Experts of a small language model: a shared expert of 192 neurons.
Below are experts of layer 7 (counted from 0) of a mixture-of-experts language model. Rows are named router (the router's row for the expert) and show model dimensions 240-319. Each number is 128 + 32 x the weight over its row's rms, rounded and kept within 0 to 255. Numbers have three digits each.
After each expert's rows: a language model's description of what the expert responds to. This comes from a sample of Wikipedia text that the model never trained on.

# expert 37
router:142126115122130112176131117129111126152121114188110114133191125115105117115192133109122146158056175163074151113135142201138099107120142163098161175132138116117144088138111154168107085089164167198129084123117128151130140128141114166174170108
What it handles: Preposition or infinitive "to", often after verbs like moved, returned, "goal was to"; also "i" and "er" endings in names like Sonali, Luigi.

# expert 9
router:103114075139084159127147110161218143154104120154098154126104181120130065178107087160088120156118084103165128104120180162143156190101144151087140159138128132144123090083094124120097056082155048105140127101106123142091115145152123101107135187
What it handles: The article the and merged forms like of the, in the, on the, from the, introducing a following noun phrase.

# expert 19
router:197106146111161130104072058126097077179134105156080129159138135132125090082103125135090164082142113110153122133146079142111156138175110117075126130196104174141188127144119147103145114076142091147170116154143180118147152136151175097184112088
What it handles: Word pieces spelled "en", "de", "Le", "ge", mostly inside surnames and place names, such as Meigen, Jimeno, Phoenicia, Arenas.

# expert 54
router:144164151139065110066135127105137136055170178127169080137155100203187127128113135160118108065123133091152138119080180101133170107128152116147113169074073131142162137125160096082143128150162092089141187115133149115114137113112129140128113120
What it handles: Endings of place and proper names and plurals, such as Australia, Canada, Texas, Chic-ago, Nap-les, Aer-ts, ReelTime Ar-ts.

# expert 16
router:114124231137116147136133063126135179145164090151109103130156158165173106124160127108111138142108163137105111104115173144142130134106106193166117153111165087122171174161087119119209136113109121091144133114145160159149127131067119112179157047
What it handles: Coordinating "and", "or", "&" and list commas joining nouns in names and lists, as in Culture, Media and Sport.

# expert 36
router:150114126079119112129145137173123187122167113144059167128119164157169106109129126155149172138143201070117115129095174131114088106132144114089124137125154184142116169129067126121133125116106112091126107115136152128180103077143115173091127107
What it handles: Adjective endings and adjectives such as tempor-ary, solit-ary, -ical, -ial, -ative, -ful, plus words like new, original, important.

# expert 45
router:122142082126148121106170135160107096162075083100149155125123121191126129107075080066124134131132177117124125121053070147073183109083131173187163119177109153102122174072124144173136125090099107191114144133119131119171115108142091208109114136
What it handles: Odd single letters and fragments inside unusual names and taxonomic author lists, such as Dakshinamoorthy, Chodkevičius, Heidecker, Veracruz.

# expert 34
router:152149120125140126110143173101174093128126129125118158163143117156113106122111096146044154082128151150157144185129126182108082187104120117179124165097183081162141158138116120177090167169125167139115091130118176126169147186121154127134138099
What it handles: Inner "st" pieces in names like Morningstar, word-initial "g" as in gastropod or gain, and particles like out, under, along, main.

# expert 52
router:153121068097111139146117075107122103164105119120080181143092080132140125103050086122149092127148102122160184134192090160118153130130081129131108117182146166169056149087096095180101085125124121120139090146150120149132133110096123135142053142
What it handles: Letter pieces f and h inside words or starting capitalized words, as in transfers, Butterfly, rho, Federer, Free, Sh.

# expert 24
router:207120138060186123125079102089112099127166088182145125149106171131121121111161171215177144152148177125119078173177138102093157170099171139107149134104144096123112119158169145091114195105139174124103122077114035157138134138121090146114139155
What it handles: Final pieces completing nouns after a stem, such as fal-se, hor-se, difficult-y, polic-y, popul-ation, plus the lone ' c' piece.

# expert 39
router:119135119112130071089169166163131056128183139145126114137195176095126115132176116121171132128110127098078137179060129109108119159114124170100138119128123078135106152121080142146091067109145146203132105161148149094133115129137148143152194164
What it handles: Demonym endings like ian and adjectives such as British, French, Austrian, Egyptian, plus trans- prefixes and the word of after nouns.

# expert 32
router:200107209129118098148144118092075180148115099075118115165093150172123146118091119144129177082129141128219145161115082122124115163164158131166173169138154158154130162128075106143094166070123139159144118120117146127087131097136129145155134162
What it handles: Compass words like North, South, East, West in place names, the word-start piece d, and pieces like inter, ad, worth.

# expert 33
router:150120123114181161087110095112101159137116100147115110117159105119115094143154164135112048150104140120075097164181126072139148147124053133097092151127190128089055169176173173160151122131142127125114070122135152133117142106126138160148140146
What it handles: Mid-word pieces with sh or ch sounds, such as ch, ish, ash, ich, in names and words like Lancashire, Bidisha, scholar.

# expert 14
router:179127118156116086115172201116094139182117109097092125111214080117109178134127121125162165115117153092167066163108096122099089089155088160122137121097190131140167144103063110149142076111155168203098162102104152164159142147119093112126132161
What it handles: The preposition for (also for the, on, by, due to) after verbs and nouns, plus United States and U.S. in tables.

# expert 31
router:098152158126124147060105074077103163096118112090136097113124119133089059147110130172108150187118108141095163101169123094067102169139122163121110076112149127154090123125141119126052139151129188149136077148097147128124128143141149157115137169
What it handles: Capital "C", "Ch", "Co", "Car" beginning names and terms, such as Cymbals, Chordata, Committee, Carrillo, Career total, Côte.

# expert 60
router:113180097093098116144084143105119098146083100113177160138145104175076091124138111129118070188113097104101123201114111131119149116140150139130142144141079172144111128085161095158113182123131136174171163084101139116152135087069090146154145083
What it handles: Short codes, letters and zeros inside tables and semicolon lists, such as round codes 2R, 2QR, unit abbreviations kg, km, x, and scores.

# expert 38
router:137088113112130071117097196120154115133134096128121134155130113157049120127144153103090131138119105096139123151086246122086154115146114133099170094122194104114153163139099161107124122181160091120091108129142100120173148131149166183144098176
What it handles: The preposition of after nouns (quality of, age of, part of), plus adjective suffixes -able and -ible, and This, this.

# expert 27
router:101157128142137172144157213082078097104106131105125139152186143082116101117119110101092164096136110149198124101165156146108103105064121136131115122113130154130099110127123099164108105106163127200183119124099166180150149120104173096164170161
What it handles: Word-initial consonant clusters and prefixes like Br, Pr, Gr, Tr, dr, cont, dis, and lone r inside words such as Brendan, interrupted.

# expert 8
router:146137181167104090123162127126117153078095105096124160151141123130105161123166096142147076071139110119086159106132139138119121099094175086171102127111217126145122163088081139047148091135128127155180169184123189111111122090102158166131136113
What it handles: Word pieces containing the letter b or B inside names and words, e.g. Lund-b-eck, hus-b-and, B-eyond, H-ib-ana, lb.

# expert 57
router:087133066092119102137091166097134139115132162108098113112101134149106151111157087163155154146127139152085139177125100062104126107097102162146113101156154066164131104095130092105204133117125146176116158120176088131100113133110145138107092135
What it handles: Opening parenthesis, often fused with the next capital, starting acronyms, translations, dates or author names, such as (BRS), (2024–present), (Zeller.

# expert 22
router:094148132127102149105125137096088146094143142092114160036072156142100117144131050150093136138114121145138106086126202079086105142132160135169132146129091152081102173130106127102168132114146116033154188123151127151074135106141151084154129018
What it handles: Naming words like called, named and known as, clause-joining ", and" and ", but", and capital M pieces as in McMillan or Medal.

# expert 47
router:132195056118160172190056061104118111115188098161100124192172185097155137127152114138144085129097093096148078067183215135165107163172128185099088132144140116100132129097144185141133140162158153078147158170112132133160143102097099089141121187
What it handles: Word-final pieces completing verbs and adjectives, such as -est, -ect, -iving, -ained, -ered, as in invests, domestic, triggered.

# expert 40
router:123162162214167112137124122158161174139168104102131088109128150110125095145157149154150149214111181155092160124122093111155071169101127137125188171073119146155131114148117141106131103094121080127128084184104099146165144127139099189160159147
What it handles: Inner "p" and "ic" pieces such as transparent, checkpoints, Olympic, word-starts like resp and crit, and table-cell pipes and digits.

# expert 2
router:158121169088108135143098130157142076193100123073138165142165096166101162127113113135129083118160154136150212165086130119162141146073110119125103061190097144077138157128155123144140142132122165161128160109154092099126132176130064071070123115
What it handles: Last word piece of a person's surname, usually the sentence subject before was, 's or a verb, e.g. Berg-son, Nad-al, Rodrigue-z.

# expert 46
router:155177100172165133114049119119104130147107104142141159092089169110114165134152176127127118180136137152150157165117085144112124138132140139127111091122158156129139188108173081083136100116150157132151182069211138125117134107140051187132194048
What it handles: Mid-word pieces like ol, ran and e in names such as Melancholia, Minneapolis, Mediterranean, and word-starts se, col, high.

# expert 58
router:089140166126088126103134165143132085118119146123135134139071127101067172132141110132083159125127125140116112141162078097120156137096132136132143173098097189037152073099125133111141125155116160097131141164158142100120139148122119145118086164
What it handles: Pieces containing g such as og, g and reg in phylogenetic, deregulation, morgue, regulator, plus capital G word starts.

# expert 6
router:124100161079133062148138122109178128111139106104142149105102052102116146187121087146147180114123094144127091161124149121153163166078118159144129155107089081136107135139136125149145135119152071086060195109069114063097136117197189143119136095
What it handles: Common English given names like John, Paul, Michael, often in lists or tables, plus name-ending pieces such as son, ie.

# expert 42
router:092102125130205144146146073123107179156138090086116117162064167133181122164163141150121173119101109161145074154067144118136107105067096123167126168174126191064174101121120150108118137142109171164159178105148159177181155181109115113147159115
What it handles: Single-letter pieces t, d and w inside or starting words, often in foreign names, e.g. Sol-t-an, Tut-t-le, w-inning, With-d-rawals.

# expert 5
router:087087145099139075150157094120141137197102081155166138137175091135163106122146139155073119188141137108141160077095155190152113135079104079135140173141149188140109128098096118125101164129163169112181143088101143117147133064102078156053060064
What it handles: Ordinal suffixes th, nd, rd after numbers and ordinal words like second, third, plus word-initial fragments such as l, met, rel, stud.

# expert 41
router:178112091137123093158110156126144097134135155149195116130157137148118181144142164164149220156139115125179147090148109176126120099167153155096102139074063131151149126158129067144115139070133139141176116067113023129072161100102153145164077131
What it handles: Common words in time and comparison phrases, such as same year, as well as, later, this, one, years, long-er.

# expert 61
router:126152161143110159134108167124124102114107111098175137178073083167116116129104161147110177102123054162082086153159146167132094160109195171119134135114100149196113170109182166157102084168122090119139180127161180148112156122126110076139099105
What it handles: Word-starting pieces " R", " r", " St", " K", " ch", plus "ok" in Hungarian and Afrikaans names, as in Boksburg, Story, Rocher.

# expert 0
router:196095067102107094169147131156103122182153120067077112175114167135114100163145111118059167117108151093142102143100225148139104133134096169122150164106102140125153147142157155109087159142125130155131079103159121143114133107103100124103136116
What it handles: Number words and quantifiers starting noun phrases (two, three, other, several), plus after, when and of in narrative sentences.

# expert 12
router:060089074127102144157172147144127093134118152133130166142164144115122144133128112098197187089116109160166131161092130112133179141173121135124149096132127117171066103118159166093108122180145128178114149110166177189143128067094099087096128089
What it handles: Accented Latin letters inside foreign names (é, ö, á, ü), Thai and other script bytes, and Roman-numeral or capital I and U pieces.

# expert 48
router:195168137065111151169172135119150161114119164131095147149136111078139124169132109129114169127118155177149113062158159183117139116161111145146179115120076137050083118095069164115171069103112131129178163142136137161109135105105128111080172140
What it handles: Adverb endings -ly, -ally, -ently completing words like serious-ly, mysterious-ly, plus also, not, often, based, and the piece ou.

# expert 13
router:112109124128111111130114185071111151087099113148139130026158131147120172144113108168189091156122048140163200160095158155213112145125138191097128139097087160135065148154117130118167139099148119146142175151134144133134136106093126113147130148
What it handles: Modal and auxiliary verbs such as could, would, will, can, may, do, be, often before "not"; also scattered name fragments and Korean syllables.

# expert 3
router:090091156163160153134135149066158089066113147122143094134173063164128130178191168195110119167120139120040105099166090145111206150131075086160146152112106132094152066164132118139118067081147117090156108107151114158112144138110179068155154156
What it handles: Mid-word syllable pieces like is, ak, ang, ik, ri in foreign place and personal names, such as Tbilisi, Amagasaki, Zamboanga.

# expert 44
router:122115111108099137126031180175190146171112185123077135065146164124148143101104124116137102165119142090197144135206141128152074155176148083155149120136116125172071105159142097130127139188141135091147149125158083123115151106088111121103068087
What it handles: Opening quotation marks that start quoted speech or song titles, often after said or explaining, plus that, most, more.

# expert 28
router:181136110152159133096090082120100132182139096095161153155163177067135145051155099170114093088126071080141108170146193067155133127138144101130161114120111102164159119151133108170140150182128137153114121123130050125160135096143153099121186173
What it handles: Word-ending pieces of the form vowel-consonant-e, such as ore, age, ake, ure and ine, in Mythlore, village, machine.

# expert 49
router:121157166102115087132123233131150113089080129168104084110132159133151164135085073117176098147126161108142115173163130124120126138110117120091131137114117062111131172108110111103114150137137156153094109093059121131136120110121127061123103135
What it handles: Subject pronouns and relative words (he, she, they, which, who, whom) and "had", "has", "have", often after commas; also a lone "s".

# expert 17
router:152119117084138129143121211164104150110170115159139172129184126120083114110124106119123130188110137132120196149045181157146163122109171074147158150109191064174123158157106114187093087147153144148093079133161090141080130211123135174142182162
What it handles: The preposition in (also In, on, into, near, through) before places, dates and keys, plus prefixes pro- and sub-.

# expert 21
router:185092078142104129182143133061104047115126118210121112100099122141185106132090125079169121129125128166146122121100099100113152121077141040133156081125096113132148141114151106136189087090126122132125114204153086137124111124228089119087106146
What it handles: Periods ending a sentence, often fused with the word ending, like older., there., families., before a new sentence or paragraph.

# expert 50
router:118102137133131117125156085134153114156169102151148164161136130103137173138112113092089175099109145163177156159183099155119149113107128173148125110174072076134085092161151171077130107047134202129119062171162114145142130105157150110141107110
What it handles: Mid-word pieces like il, le, er, her, man, ter inside words such as skilful, athlete, woman, sportswriter.